From a checkpoint of a small mixture-of-experts model trained on Wikipedia: a variant of SOAP for the experts.
Below are experts of layer 7 (counted from 0) of a mixture-of-experts language model. Rows are named router (the router's row for the expert), up (a neuron's input weights, with its number) and show model dimensions 0-255. Each number is 50 + 15 x the weight over its row's rms, rounded and kept within 0 to 99.
Before each expert's rows: "mostly gets" lists some tokens that are sent to it at least half of the time. This comes from a sample of Wikipedia text that the model never trained on.

# expert 18
mostly gets: " app", "ib", "ud", "ec", " spec", "angu"
router:49 34 72 46 42 41 45 66 52 66 58 40 45 44 44 40 51 58 58 33 40 55 43 53 24 66 47 66 48 55 57 63 50 47 46 33 63 70 37 32 63 57 61 40 40 36 54 54 34 21 84 27 36 28 36 61 41 46 67 71 43 77 55 40 48 59 53 29 41 51 60 49 49 55 55 48 24 54 49 57 60 10 69 49 46 66 42 76 45 28 44 43 80 55 50 69 89 45 45 42 40 45 18 77 46 73 59 41 71 45 51 48 57 57 38 19 36 61 58 49 38 37 43 68 55 41 81 52 59 53 53 44 45 57 09 32 28 36 46 52 39 99 50 34 35 56 73 20 55 37 38 53 47 39 53 67 38 36 83 46 38 59 46 43 46 69 44 34 49 59 31 57 68 26 34 33 56 38 40 72 59 53 46 55 70 26 63 72 41 36 61 68 44 36 53 70 37 38 49 54 23 31 47 54 56 53 35 39 61 41 49 65 37 36 40 36 69 71 40 35 55 40 27 52 47 39 55 32 35 80 71 35 69 35 67 43 39 71 35 64 68 66 32 39 46 92 55 31 42 46 67 39 82 47 62 69
up0:60 65 81 53 38 53 50 43 66 54 61 67 66 81 36 28 36 73 61 64 47 60 25 24 55 60 52 45 26 85 37 52 82 38 55 37 51 59 39 58 59 48 54 29 34 74 59 38 36 30 62 45 42 41 43 89 67 52 79 40 55 62 67 51 99 65 38 66 57 59 37 53 65 41 27 24 65 61 44 53 56 66 71 60 35 37 53 52 62 50 49 47 51 59 40 69 82 39 31 55 52 35 75 83 53 59 63 69 49 46 52 37 41 49 52 41 47 34 58 42 47 47 62 30 36 57 77 53 34 77 39 59 74 54 29 40 75 57 53 43 56 61 89 31 57 50 55 42 60 36 67 67 54 29 53 53 41 61 41 54 52 52 30 53 45 23 57 67 49 81 50 56 50 28 58 45 56 49 31 60 29 48 60 44 19 73 46 74 20 22 24 44 57 73 60 56 56 69 47 47 38 44 38 51 58 30 48 24 62 35 74 59 53 62 48 51 62 33 36 39 33 41 64 44 34 72 70 47 41 60 53 21 62 70 61 36 27 54 69 77 38 45 53 62 36 44 49 35 42 67 56 61 72 42 57 78
up1:65 51 59 52 49 43 55 39 56 42 57 23 42 33 45 41 39 43 50 44 58 66 46 35 72 58 42 49 43 71 62 56 61 60 52 47 61 58 42 69 52 52 31 40 49 60 36 51 46 50 31 65 29 45 54 33 74 48 44 40 30 76 53 62 34 42 46 59 66 59 75 32 60 67 54 47 50 69 47 50 53 55 46 78 82 48 72 69 55 50 57 32 31 47 49 42 69 55 46 49 53 40 22 69 42 66 80 39 53 47 34 43 69 60 49 66 70 64 60 65 52 49 60 78 47 60 72 36 82 50 20 52 27 34 60 43 46 63 61 46 69 47 60 30 57 62 46 68 53 49 50 38 30 52 29 44 44 64 34 52 48 33 73 27 43 52 58 12 51 64 48 70 66 19 60 46 82 52 28 48 82 29 38 46 67 55 59 75 56 58 58 23 45 83 55 60 47 39 53 51 61 19 42 72 44 56 59 60 21 54 63 40 41 56 30 24 67 57 60 46 26 50 61 18 67 56 33 43 14 71 84 39 77 57 67 26 61 58 72 55 61 38 83 55 35 59 60 48 48 73 56 04 37 40 52 88
up2:37 51 58 44 31 55 61 51 37 57 40 40 74 54 43 13 57 57 30 57 35 53 38 36 24 45 51 52 38 45 67 46 65 43 39 41 52 64 47 43 49 80 73 28 62 49 61 81 38 15 54 18 50 37 62 73 36 47 61 68 61 56 46 39 53 53 48 76 47 30 49 39 47 76 60 54 42 51 69 60 64 52 48 60 80 43 56 49 61 48 43 39 53 51 54 43 44 56 22 72 66 68 34 75 37 43 68 46 78 66 51 51 51 33 26 45 43 65 31 62 54 51 39 55 29 53 59 53 66 85 38 36 57 49 35 54 46 52 59 29 76 61 84 62 60 53 69 64 55 65 51 69 57 35 32 60 53 75 71 57 29 83 42 35 71 51 47 50 26 64 32 61 72 89 36 42 30 35 46 53 58 73 37 56 49 32 46 63 35 45 58 39 46 35 53 49 44 83 13 35 54 79 78 58 42 48 67 43 66 48 53 77 49 26 76 42 54 66 52 52 60 67 48 41 40 59 66 39 51 50 64 60 26 66 88 37 53 85 38 52 35 74 31 71 82 59 60 35 50 68 59 43 51 45 58 78

# expert 1
mostly gets: " \"", " p", " P", " us", " '", " show"
router:57 46 55 37 45 56 55 73 58 63 61 52 51 56 39 66 43 52 57 80 49 67 74 55 48 28 50 45 30 63 44 68 92 69 44 32 42 18 43 89 47 60 55 75 65 52 41 70 50 64 61 58 30 58 49 41 55 50 54 60 44 51 58 62 49 41 28 87 41 25 24 62 47 57 51 71 36 32 50 51 81 64 57 46 50 48 69 78 45 52 57 34 50 43 69 74 36 20 76 57 39 59 71 55 33 50 78 19 78 51 47 33 56 57 68 50 48 30 53 38 32 38 59 41 20 34 25 50 63 44 52 71 56 27 23 76 34 59 40 34 58 67 34 42 43 13 31 23 32 64 56 36 44 59 53 82 47 49 28 49 51 51 31 20 24 64 54 47 38 38 31 45 56 71 55 49 24 55 48 60 68 68 30 56 42 46 15 53 61 40 40 61 47 58 33 52 39 28 53 51 60 42 33 66 38 34 45 53 48 51 18 50 76 73 51 48 60 26 44 18 36 47 58 44 47 54 19 42 47 36 34 43 41 30 37 36 58 46 39 44 29 44 35 43 47 78 33 53 38 52 54 48 70 41 62 58
up0:48 51 49 47 63 30 48 36 54 29 91 57 41 58 21 21 54 33 45 70 44 32 37 23 67 61 51 49 48 83 41 81 45 60 65 43 28 42 35 67 43 30 68 69 36 74 54 44 49 43 37 59 40 70 39 44 30 60 49 44 76 56 59 16 33 53 61 73 40 29 54 39 63 71 29 30 81 76 45 29 44 50 41 50 21 16 58 77 40 72 36 77 26 40 50 50 50 66 65 17 66 38 63 32 55 51 41 52 44 51 50 64 68 53 52 62 62 50 40 49 75 38 48 49 42 48 35 49 44 67 41 55 85 58 52 59 40 77 45 47 47 52 54 35 44 34 50 27 56 63 30 52 52 86 72 81 64 71 48 60 28 62 46 51 08 50 58 46 54 48 46 41 52 53 48 44 42 70 45 61 54 40 58 37 61 31 60 48 30 48 26 37 48 47 51 52 31 55 59 50 57 34 41 47 65 41 62 37 57 29 39 11 45 65 60 60 28 59 54 67 23 27 71 55 54 57 41 52 47 41 62 52 29 57 27 35 49 41 09 58 53 46 74 55 53 65 75 42 61 57 33 54 24 75 55 54
up1:33 45 56 50 28 62 51 44 59 47 42 37 45 42 44 32 44 47 64 58 21 72 35 76 71 21 28 42 28 64 61 88 61 65 67 26 76 69 54 53 35 35 76 72 50 57 66 60 43 44 50 60 57 60 44 41 40 24 50 60 70 57 45 51 35 61 77 44 79 52 59 60 77 52 42 60 34 29 08 20 49 66 69 29 26 36 54 70 47 33 14 80 30 27 62 56 52 42 55 70 52 56 61 45 29 56 46 39 38 50 61 21 54 44 36 43 62 79 65 37 30 40 46 39 37 40 61 51 23 35 57 64 44 55 51 60 45 61 48 80 60 61 42 37 54 62 44 67 40 53 76 37 71 38 54 69 34 39 65 43 43 44 62 51 45 66 35 06 55 68 56 57 48 46 46 28 29 43 40 72 55 55 59 40 34 51 55 51 57 44 55 47 59 58 15 61 71 38 65 46 59 55 39 43 64 34 36 65 67 59 19 49 62 44 53 23 45 36 41 41 49 50 50 51 76 50 39 85 38 72 22 48 23 47 34 59 61 35 45 50 47 12 37 39 57 54 68 54 19 57 50 67 60 44 54 44
up2:39 28 50 24 51 45 44 43 49 83 20 28 51 43 48 51 53 64 66 43 54 71 52 61 62 28 53 69 33 27 26 57 78 36 43 51 71 66 32 63 44 35 60 55 88 45 47 70 65 76 34 42 62 64 38 46 37 30 46 61 64 04 55 61 66 40 38 40 46 27 52 62 64 76 52 49 35 44 46 68 51 56 38 41 39 71 43 51 21 41 55 54 52 61 48 40 22 56 60 52 42 33 65 30 36 51 48 51 61 28 39 46 58 60 58 41 56 59 38 51 36 49 44 37 33 67 32 47 49 59 90 33 60 34 42 50 42 52 69 57 37 51 82 39 26 45 61 39 35 55 30 61 26 49 39 59 55 62 37 60 54 39 33 52 42 71 67 44 58 77 49 61 76 79 49 33 42 39 66 70 41 42 47 74 59 49 72 11 28 35 63 61 50 58 68 54 42 63 82 45 50 39 68 65 51 72 61 62 71 44 34 60 32 53 57 42 70 74 73 34 56 43 60 43 22 84 42 55 50 59 16 38 65 36 28 38 51 47 36 70 46 59 53 66 39 67 48 55 77 23 45 68 30 43 80 63

# expert 27
mostly gets: "att", " att", "av", "ett", " ext", " It"
router:54 56 70 30 18 53 27 57 56 60 71 74 61 47 38 44 74 64 62 45 57 69 57 56 35 28 48 57 37 34 81 22 49 34 41 52 59 60 25 66 33 40 46 47 52 35 36 35 82 55 27 45 34 49 33 32 40 67 37 58 67 33 25 18 45 41 66 39 66 42 52 52 42 52 33 50 79 61 38 79 68 49 58 54 33 53 48 69 61 41 48 27 34 57 17 46 32 61 51 44 65 77 55 71 56 51 41 21 51 65 69 11 86 99 25 32 60 51 50 51 59 32 60 74 44 38 38 63 48 73 57 77 30 56 44 30 37 54 43 38 62 30 72 53 45 31 60 47 47 68 40 27 67 39 52 49 31 52 46 48 52 48 65 45 64 35 49 41 98 54 35 62 39 56 57 51 17 62 50 74 26 69 40 37 25 34 40 50 53 65 55 41 46 39 50 50 42 41 43 64 50 56 54 28 58 45 56 56 53 38 46 78 52 88 59 52 34 73 49 68 68 46 35 52 42 61 37 51 62 23 49 44 53 67 56 41 39 53 64 40 73 33 40 48 37 63 56 37 67 48 46 41 32 37 51 33
up0:69 51 46 52 17 53 69 61 55 52 70 43 46 60 37 36 22 40 44 36 75 41 58 57 22 32 60 55 34 30 41 73 49 52 27 51 57 59 19 71 43 72 59 23 49 87 61 62 58 63 29 52 46 36 33 27 40 51 35 52 79 64 70 58 45 46 53 55 28 59 63 37 52 57 76 44 46 51 64 31 46 70 45 45 49 56 67 46 36 54 67 64 58 34 37 45 65 72 51 64 32 54 72 63 29 54 45 48 50 66 52 34 48 45 49 65 60 48 54 55 40 57 51 68 55 35 30 50 63 81 61 37 38 44 38 53 51 29 53 46 68 32 61 36 47 44 45 45 64 60 74 37 50 37 22 51 56 63 29 27 36 50 62 45 47 42 79 41 34 76 43 99 29 35 22 29 27 56 74 70 57 26 38 48 47 43 42 71 55 30 46 51 24 33 59 47 55 69 55 32 43 38 47 61 42 42 32 25 60 50 87 73 65 26 30 55 29 71 53 38 52 46 57 40 51 59 28 70 56 33 44 57 47 51 39 37 42 29 67 58 41 51 16 55 62 75 72 51 22 49 16 57 58 19 73 46
up1:44 55 74 64 43 34 41 28 33 39 39 47 58 39 30 22 59 68 34 61 36 56 56 38 48 19 43 48 31 53 65 58 65 45 56 66 56 27 57 70 55 68 45 42 53 88 64 51 41 38 65 56 55 28 12 38 52 59 43 58 62 44 56 32 54 73 78 43 46 40 49 47 47 43 76 30 48 42 25 35 57 65 53 40 48 33 36 72 45 53 54 64 20 60 46 64 50 40 48 35 47 42 37 39 54 34 36 61 70 26 63 17 73 55 25 40 40 68 59 17 40 54 56 63 38 49 15 60 34 67 37 32 81 54 62 48 55 20 26 27 75 43 84 51 46 66 47 59 29 35 41 49 50 41 54 36 43 49 44 51 51 48 62 55 45 39 63 45 69 21 74 95 42 70 37 57 27 52 37 45 48 75 50 67 40 37 36 53 61 64 51 63 31 33 44 35 54 61 23 56 47 63 59 36 66 09 32 66 39 45 54 64 74 67 56 54 53 58 62 45 48 57 44 72 42 57 71 68 50 65 51 45 05 82 44 17 56 52 44 50 77 70 45 63 36 49 32 50 58 67 55 55 54 47 48 48
up2:46 49 61 46 65 39 46 36 45 65 91 40 65 58 64 33 62 51 50 38 62 34 47 67 66 66 61 58 28 53 82 70 57 66 16 52 40 32 29 49 25 52 52 53 34 58 53 37 66 63 53 72 45 28 59 50 71 33 36 58 56 66 37 38 68 23 51 60 57 30 75 71 52 39 37 67 56 51 58 32 31 60 41 48 65 16 62 75 42 61 78 41 61 63 42 67 73 38 53 44 55 65 46 41 41 28 61 26 52 33 34 56 46 77 40 43 32 39 55 63 61 46 65 93 65 53 56 70 43 56 31 26 36 64 58 31 28 37 51 63 61 23 54 52 73 39 38 35 54 42 55 63 66 43 54 42 57 41 99 55 64 35 53 59 55 65 46 41 41 55 48 81 58 58 61 68 55 29 29 60 49 41 40 44 21 42 51 61 50 69 50 37 57 43 59 62 49 83 42 71 78 03 68 49 61 49 58 25 64 50 58 47 78 51 38 70 52 77 40 64 64 35 24 53 72 60 35 51 58 47 53 50 36 48 60 33 54 52 29 63 34 42 38 47 45 50 58 48 60 62 61 37 10 64 51 40